{
  "d_expert": 128,
  "vocab_size": 5221,
  "tie_word_embeddings": false
}
Below are experts of layer 13 (counted from 0) of a mixture-of-experts language model. Rows are named router (the router's row for the expert), up (a neuron's input weights, with its number), down (a neuron's output weights, with its number) and show model dimensions 80-119. Each number is 128 + 24 x the weight over its row's rms, rounded and kept within 0 to 255.
Before each expert's rows: a language model's description of what the expert responds to; "gets" lists some tokens that make up at least twice as much of what it gets as of all text. This comes from a sample of Wikipedia text that the model never trained on. Tokens count by the router's weight.

# expert 56
Single capital letters or short pieces starting names and words, like W, R, L, Swed-, Bl-, plus born and the orn in Attorney.
gets: " W", " L", " R", "R", "W", "L"
router [ 90 132 143 126  88  88 123 128 154 137 127 123  76 103 117 135 133 165 106 176 130 142 125 156 160 146 102 145 125 123 124  80 162 142 166 159 118 118 133 124]
up0 [121 149 177 101 130 132 162 148 139  99  93 120 108  96  82 146  99  84 145 163 121 110 100 102 125 126 143 128 103 113 127 123 139 137 126 131 124  72 113 143]
down0 [100 138 103 140 136 126 134 135 157  86 144 136 167 111 136 134 167 138 129 147 124 120 128 172 112 124 132 155 129 162  88 153 130  81 108 104 167 119 153 108]
up1 [117 105 129 153 134 140 140 149 127 173 137 138 124  95 152 125 148 122 105 174 129 113 129 146 113  92 160 129  79 128 114 111 142 115 123 121 128 154 146  97]
down1 [137 120 148 150 142 137  84 164 152 128  77 123  67  87 110 125 162 138 128 126 154 146  89 186 136 126  98 113 146 163 146 189  98  96  76 122 131 121 135 146]
up2 [113 148 131 144 122 147 119 158 140 112 114 155  95 152 186 129  98 143 170 124  95 121 111 129 116 139 147 142 118 153  90 137 132 137 117 162 119 164 113 128]
down2 [119 147 124 117 100 169 145 100 108 173 154  92 156 130 135 190 149 137  91 127  99 126 168 124 142 120 109 113 141 114 137  90 126 123 176 118 140  84 110 134]
up3 [133 135  75 105 147 135 105 138 125  81 110 123 126 138 119 111 135  64 113 129 127 137 113 123 134 140 125 106 130 125 134 116 163 137 203 124 126 186 113  90]
down3 [132 128 122 135 138 138 114 106 146 130  97 110  87 145 100 105 127 140  97 121 125 128 155 160 171 129 138 126 158 101 134 148  92 134 124 110 166 128 123 125]
up4 [114 125 122 164 161 141 107 102 153 135 118 121 168 177  91 137 152 141 115 158  97 120  91 124  94 173 111 111  88 136 118 139 109 147 115 125 125 152 142 126]
down4 [ 77 117 118 117 138 130 119 137 113 166 102 127 155 138  97 107 171 116  79 144 133 136 126 121 132 108 132 154 131 139  71 159 131 109  90 127 132 155 113 136]
up5 [135 126 100 151 144 123 107 112 147 155 110 139 142  95 175 123 108 126  89 138 161 126 172 158 145 114 147  95 154 135 142 105 142 146 114 173  75 156 173  95]
down5 [155 102 148 128 116 162 155 152 141  91 139  98 140 129 130 128 164 111 145 135  90 137 125  89 156 147  93 132 147 140 140 132 132 145 112 134 115 127 121 168]
up6 [139 122 109 153 105 131  97 127 139 111 135 145 172 138 154 173 163 149 180  97 118  96 165 129 126 106 102 145 150 176 137  84 100 128 131 106 155  98 118 127]
down6 [104 121 117  97 127 181 150 144 130 100 160 162 123 140 105  65 154  81  68 177 108 117 135 135 148  84 149 117 152 109 122  93 152 132  96 121  90  94 111 167]
up7 [139 107 130 129 113 132 160  94 107  73 104 143 114 156 132 117  98 157 173 139 114 133 135 168 135 127 126 166 108  88 116 145 102 103 132 101 152  94  80 136]
down7 [154 151 140 124 138 132 107 128 160  96 111 165 118 156 114 131 136 110 162 155 127  62 133 106 191 123 143 134 119 177 121 100 154 106 129 159  87 121 126 105]
up8 [150 146 107 111 131 138 130 149 133 126 135 113 155 137 148  53 119  62 128 133 154 110  71 165 122 137 106 142 120  99 168 131 161 153 139 104 135  90 137 109]
down8 [123 148 120 124  80 168 147 164  88  92 138  98 164 117 156 155 133 145 149 150  83 127 145 118 140 115 147  83 160 135 122  96 111 121 136 116  95 161 103 146]
up9 [107 147 145 127 134 107 107 144 141 103 143 122 119 139 117 148 115 128 145 117 144 133 114 154 160 127 128 149 116 103 116 149 132 117  91 143 136 150 105 120]
down9 [104 130 135 137  60 106 117 114 105 148 175 125 130 176 129  93 183 122 143 124 153 157 140 140 106 153  99 104 121 161 141 107 133  87 132 115 110 142 116 148]
up10 [117 171 123 123 148 127 120 121 176 131 141  98 149 100 148 130 125 115 136 113 121 170  92 151 137 167 117 115  93 113 121 131 120 149  96 156 134 104 151 135]
down10 [110 136 123 101 121  82 130 118 122 107  98 116 126  75 136 136 136 149 145 108 106 132 158  90 134 172 114 119 100 104 131 111 153 118 120 136 127 138 147  96]
up11 [123 119 137 155 120 129 137 123 157 126 105 156 120 131 109  58 146  73 154 139 135 123 141 111 126 109 139 127 129 111 152 133 125 167  80 130 139 174 128 135]
down11 [124 152 144 138  84  88 108 144 145 120  90 113 120 132 166 114 123 125 155 127 139 111 121 141  72 128  81 153 132 132 182 159 111 136 128 132 110 136 105  88]

# expert 20
Line breaks ending infobox, taxonomy, or cast-list items, plus capital first letters of headings or list entries, such as Critical, Base.
gets: "\n", ")\n", " B", " C", ".\n", " =\n\n"
router [138 126 111 102  60  69 115 123 149 152 132 108 156 110 139 132 146 183 156 120 130 128 185 108 118  83 144 132 136  83 126 115 142 129 112  98 151 128 139 104]
up0 [194 164 142 190 173 128  91 190 153 136 111 116 154 167 107 136 149 119 125 148  94 131  87 117 110 102 102 121 103 125 144 105 139 117 118 141  77 141  95 105]
down0 [109 121 134 143 122 114 152 137  68 107 108 156 163 178 127 139  99 143  84 125 156 134 138 112 107 137 117 103 131  92 128 132 148 156 159 122 173  98 159 122]
up1 [155 154 149 155 105 136 149 139 131 126 137 110 156 122 113  79 113 140 115  92 128 144 134 104 114  91 112 173 147 133 188 122 132 137 139  86 131 143 145 106]
down1 [144 141  97  60 128 124 142 122 123  99 121 100 122 104 141 137 124 124  71 135 149 159 122 139 175  98 119 146 159 143 168 115 144 134 128 123 161 126 125 117]
up2 [101 108 133 120 118 142 105 146 106  76 134 135 139 106 141 100 131 153 139 147 155 145 169 147  76 107 175  96 103 108 121 162 115 145 159  82 151 164  94  92]
down2 [127 152 148 129 133 125 152 137 122 124 111 123 142 109 131  90 151 143 109 103 108 160 130 147 134 168 113 121 110 156 153  96 108 121  81 117 124 119 157 152]
up3 [146 112  83 128 122 132 105 111 135 112 109 139 162 119 181 125 114 139 131 114  51  81  99 123 155 141 116 107 139 167 140 172 152 175 144 103 106 142 129 106]
down3 [133 128  89 117  95  92 122 131 116 125 137 117 103 170 112 157 107 121 150 136 170 134 145 115  98 155 149 123 163  92 126 125 121 111 110  76 145  98 104 138]
up4 [135 147 125 122 128 103  91 165 142 118 124  98 168 120 157 147  87  89 152 161 160 135 123 107 119 101  95 158 119 124 162 120 151 107 117 122 130 135 126 100]
down4 [117 124 120 151 173 124  91  84 120 135 154 132  94 137  73 178 121 127  78 122 107  85 109 154 149 131 126 119 156 125 127  82 101 181 144 131 116 148  82 135]
up5 [115 119 129  84 126 113 148 147  61 146 134 115 138 125 155 136 118 141 123 128 109 139 128 104 179 113 107 129 141 104 110 113  94 148 111 153 128 131  94 161]
down5 [113 145 135 100 149 111  72 113 102 153 102  97 158 129 101 142 122  97 135  79 136 135 141 155  91 152 104 110 148 121 115 123 124 111 113 110 179 102 120  93]
up6 [101  93 133 160 115 126 177 127 171 141 112 173 110 133  83 129 100  55  92 105 110 103 118 148 117 128 154 108 142 175 143 108 112 129 118 111 126 145 144 108]
down6 [ 95 121 125 140 122 122 104  93 105 124 129 140 184 119 139 145 148 125 158 118  96 156 115 142 142 139 144 161 124 144 134 153 125 101 114 130 181 149 147 126]
up7 [126 108  76 160  85 158 105 125 129 128 127 146 140  99  78 136 141 173 119 150  92 150 123 128 152 119 151 138 148 131 130 120 119 112 161 112 104 141  99 153]
down7 [130 156 147 122 139 143 149  87 152 146  96 123 147 100 161 133 132 130 151 148 175 132 174 126 146 108 134 132 121 101 127 141 108 162 111 156  97  92 132 124]
up8 [159 140 110 196 146 129 172 144  91  85 143 104  80 110  90 132 171  87 130 137 114 155 136 121 175 150 115 143 161 111 152 116 120 126 152 142 158 138 103 122]
down8 [153 150  89 156 131 158 118 105 133 131 158 134 141 101 159 115 150 137 173 110 145 129 189 150  80 153 160 120 183 113 146 118 171 108 132  73 176 118 104 102]
up9 [131 108 138 127 107  87 124 133 178 154 137 159 137 168 129  90 158  82 100 159 123 111 112 134 103 130 178 125 129 147 132 132 133 123 128  91 142 154 157 137]
down9 [141 125 110 133 143 158 154 116 145 119 189 136 114 139 127 161 138  84 139 114 141 141 111 119 169 148 120 124 110 130 137 155 118 105 151 137 116 110 150 138]
up10 [ 95 136 119  93 113 144 111 122 145 122 151 120 145 105 145 123 107 114 140 172 138  83  94 123 131 124 133 130 170 148 144 106 130 111 134 110 101 144 125 111]
down10 [149 141  71 178 146 154 130 152 148 143 135 124  69 123 138 156 112 134 120 113 145 125 156 115 116 141 181 100 119 145 142 166  90 115  96 133 121 139 149 136]
up11 [151  90 128 130 110  99 132 124 142 136 165 114 113 124 137 102 109 105 200 105  93  93 129 119 165  95 125 129 153  97 143 137 138 125 132 132 163 135 140 122]
down11 [111 164 138 130 125 101  81 123 123  84 118 146 103  89 112 157 128 151 156 143 103  92 128 108 121 144 127 128 107 128 158 175 112 146 112 118 138  96 151 135]

# expert 53
Single capital letters or short capital pieces beginning proper names in tables and prose, such as T in Tufts, Tahlequah, D in Dauzat.
gets: " S", " F", " M", " T", " G", " D"
router [ 96 164 108 101 126 114 144 161 161  94 136 103 134 135 135 120 134 110 133 135 147 119 183 153 163 111 134 130 118 121  97 108 180 114 182 112 130 117  72 127]
up0 [169 102 107  88 153 165 108 117 152 105 134 175 115 167 141  98  91 113  75 137 131  96 143 205 156 119 142 120 129 107 122 122 140 146 152 131  79 164 164 123]
down0 [ 96 156 128 133  76 112 110 115 121 121 140 135 151 113 132 151 175 129 161  96 135 154 114  95 148 140 150 161 135 131 115 106 111 138 165 157 145 118 125 119]
up1 [132 139 125 217 150 141 116  69 126 116 141 115 133 175 133 127 123 101 125 139 155  74 108 183 124  94 125 124 108 119 165 123 116 126 131 157 130 117 154 118]
down1 [148  97 126 145 117 103  86 172 122 139 151 141 129 167 141 122 123 147 102 138 119 130 124 122 110 120 175 140 157 146 132 172 164 110 111 140 118 160 136 135]
up2 [112 133 140 143 101 141 138 139 122 110 150 130 148 119 125 148 141 134 142 140  75 121 153 191 133 151  70 131  82 105  91 136 136 136 114 151 134 102 113 167]
down2 [ 80 124 142 146 126 122 111 116 142 135 135 135  77 147 129 109 122 118 112 132 143 122 129  62 128 113 167 142 128 136 135 109 129  97 126 101 125 152 157 115]
up3 [121 147 126  81 150 127 150 114 107 109 119  94  99 103 157 102 116 101  86 132 128 118 103 106 158 167 118 101 106 153 123  81 139 133 143 164  91 167 134 127]
down3 [121 144 111 128 109 104 112 124 114 151 119  86 155 112  98 129  92 130 145 137 170 118  86 145 105 165  92 144 148 129 107 106 134 152 161 111 125 158 172 158]
up4 [164 109 122 146  73 140 108  95 103  77 148 122 142 153 161 137 136 120 136 130 124 128 119 121 150  72 152 144 126 128 112 197  96  91 118  94 118  99 139 136]
down4 [161 131 138 116 119  83 131 109 104 123 117 122 124 158 119 169 117 129 147 138  99 110 119 123  80 155 134 112 101 116 126 150 154 138 131 141 147 157 132 154]
up5 [152 160 156 124 115 175 109  93 150 139 120 130 109 141 160  98 109 147 147 145 116 113 106 139 108 100 165 122  94 131 138  73 125  92 131 129 142 149 119 126]
down5 [109 108 121 140 151 127 137  95  85 119 117 123 132 129  91 126 164 164 128 133 104 158 113 142 124 131 133 148 129 131 131 141 152 148  84 105 137 132 123 157]
up6 [132 153 115 105 110 147 115  87 136 143 102 165 143 159 171 135 139 133 165 143 119  98 152 110 126 140 120 145 123  95 136 100 168 135  84  82  92  60  96 133]
down6 [ 98 110 150 122 136 134 108 182 149 172 154 107  93 139 108 131 106 107 154 141 133  91 127 138 129 122 156 149 102 148 129 155  94 125 141 133 141 178 156 117]
up7 [162 161 160 133 127 141 112 124 124 178 149 138  98 125 146 121 110 133 156 116 110 152 123 104  95 131 148 128  81 103 121 108 148 124 124  77  97 162 156 127]
down7 [114 122  98 114  93 106 127 152 129 121 102 159 168 116 134  84 118 114 166  72 105 168 108 130 121 121 123 110  89 166 159 129 156 136 126 163 154 108 158 138]
up8 [134 135 117 151 135 122 105 117  95 165 159 134 171 154 132 103 119 115 125 155  89 112 116  96 125 109 163 130 128 134  76  94 110 122 175 123  86 113  96 137]
down8 [139 121 160  77  87 159 141 113 132 127 129 196 109  82 129 115  96 150 108  94 136  99 165  94 115 136 125 121 105 139 117 128 110 138 120 157 155 115 136  73]
up9 [151 127 135 148 159 132 162 132 105 107  53 162 139 172 144 117 135 152  99 175 109 122 103 108 119 107 138  90 123  71 154 148 134 139 160  99 122 145 165 127]
down9 [148  92 105 150 151 100 119 149  91 149 141 107 102 118 132 112 146 139  71 122 109 145 160 123 117 157 104 109 150 126 148 125 139 147 141 128 109  99  93 122]
up10 [102 127 158 106 137 144 118 143 165 128 140 128 121 140  79 119 124 140 104 102 164  91 112 130 128 121 146 108 115 121 136 141 114 146 122 151 150 151 198 100]
down10 [109 145 123 126 104 129 149 122 112 126 180 128 121 107 141 190 142 136 127 171 111 147  88 159 112 131 136 126 125 119 128 114  92  95 145 108 105  98 122 121]
up11 [144 124 147 161 147 138 129 133 128 111 115 110 124 135 105 114 113 118 132 110 170 111 121 132 160 165 113  98 125  98 106 121 119 138 130 133 126 111 177  80]
down11 [148 130 120 104 145 106 135 121 130 185 121 117 155  85 167 140 168 145 144 130  85 119  99 102 138 123  63  90 109 124 126 139 130 120 158 158 103 153  78 100]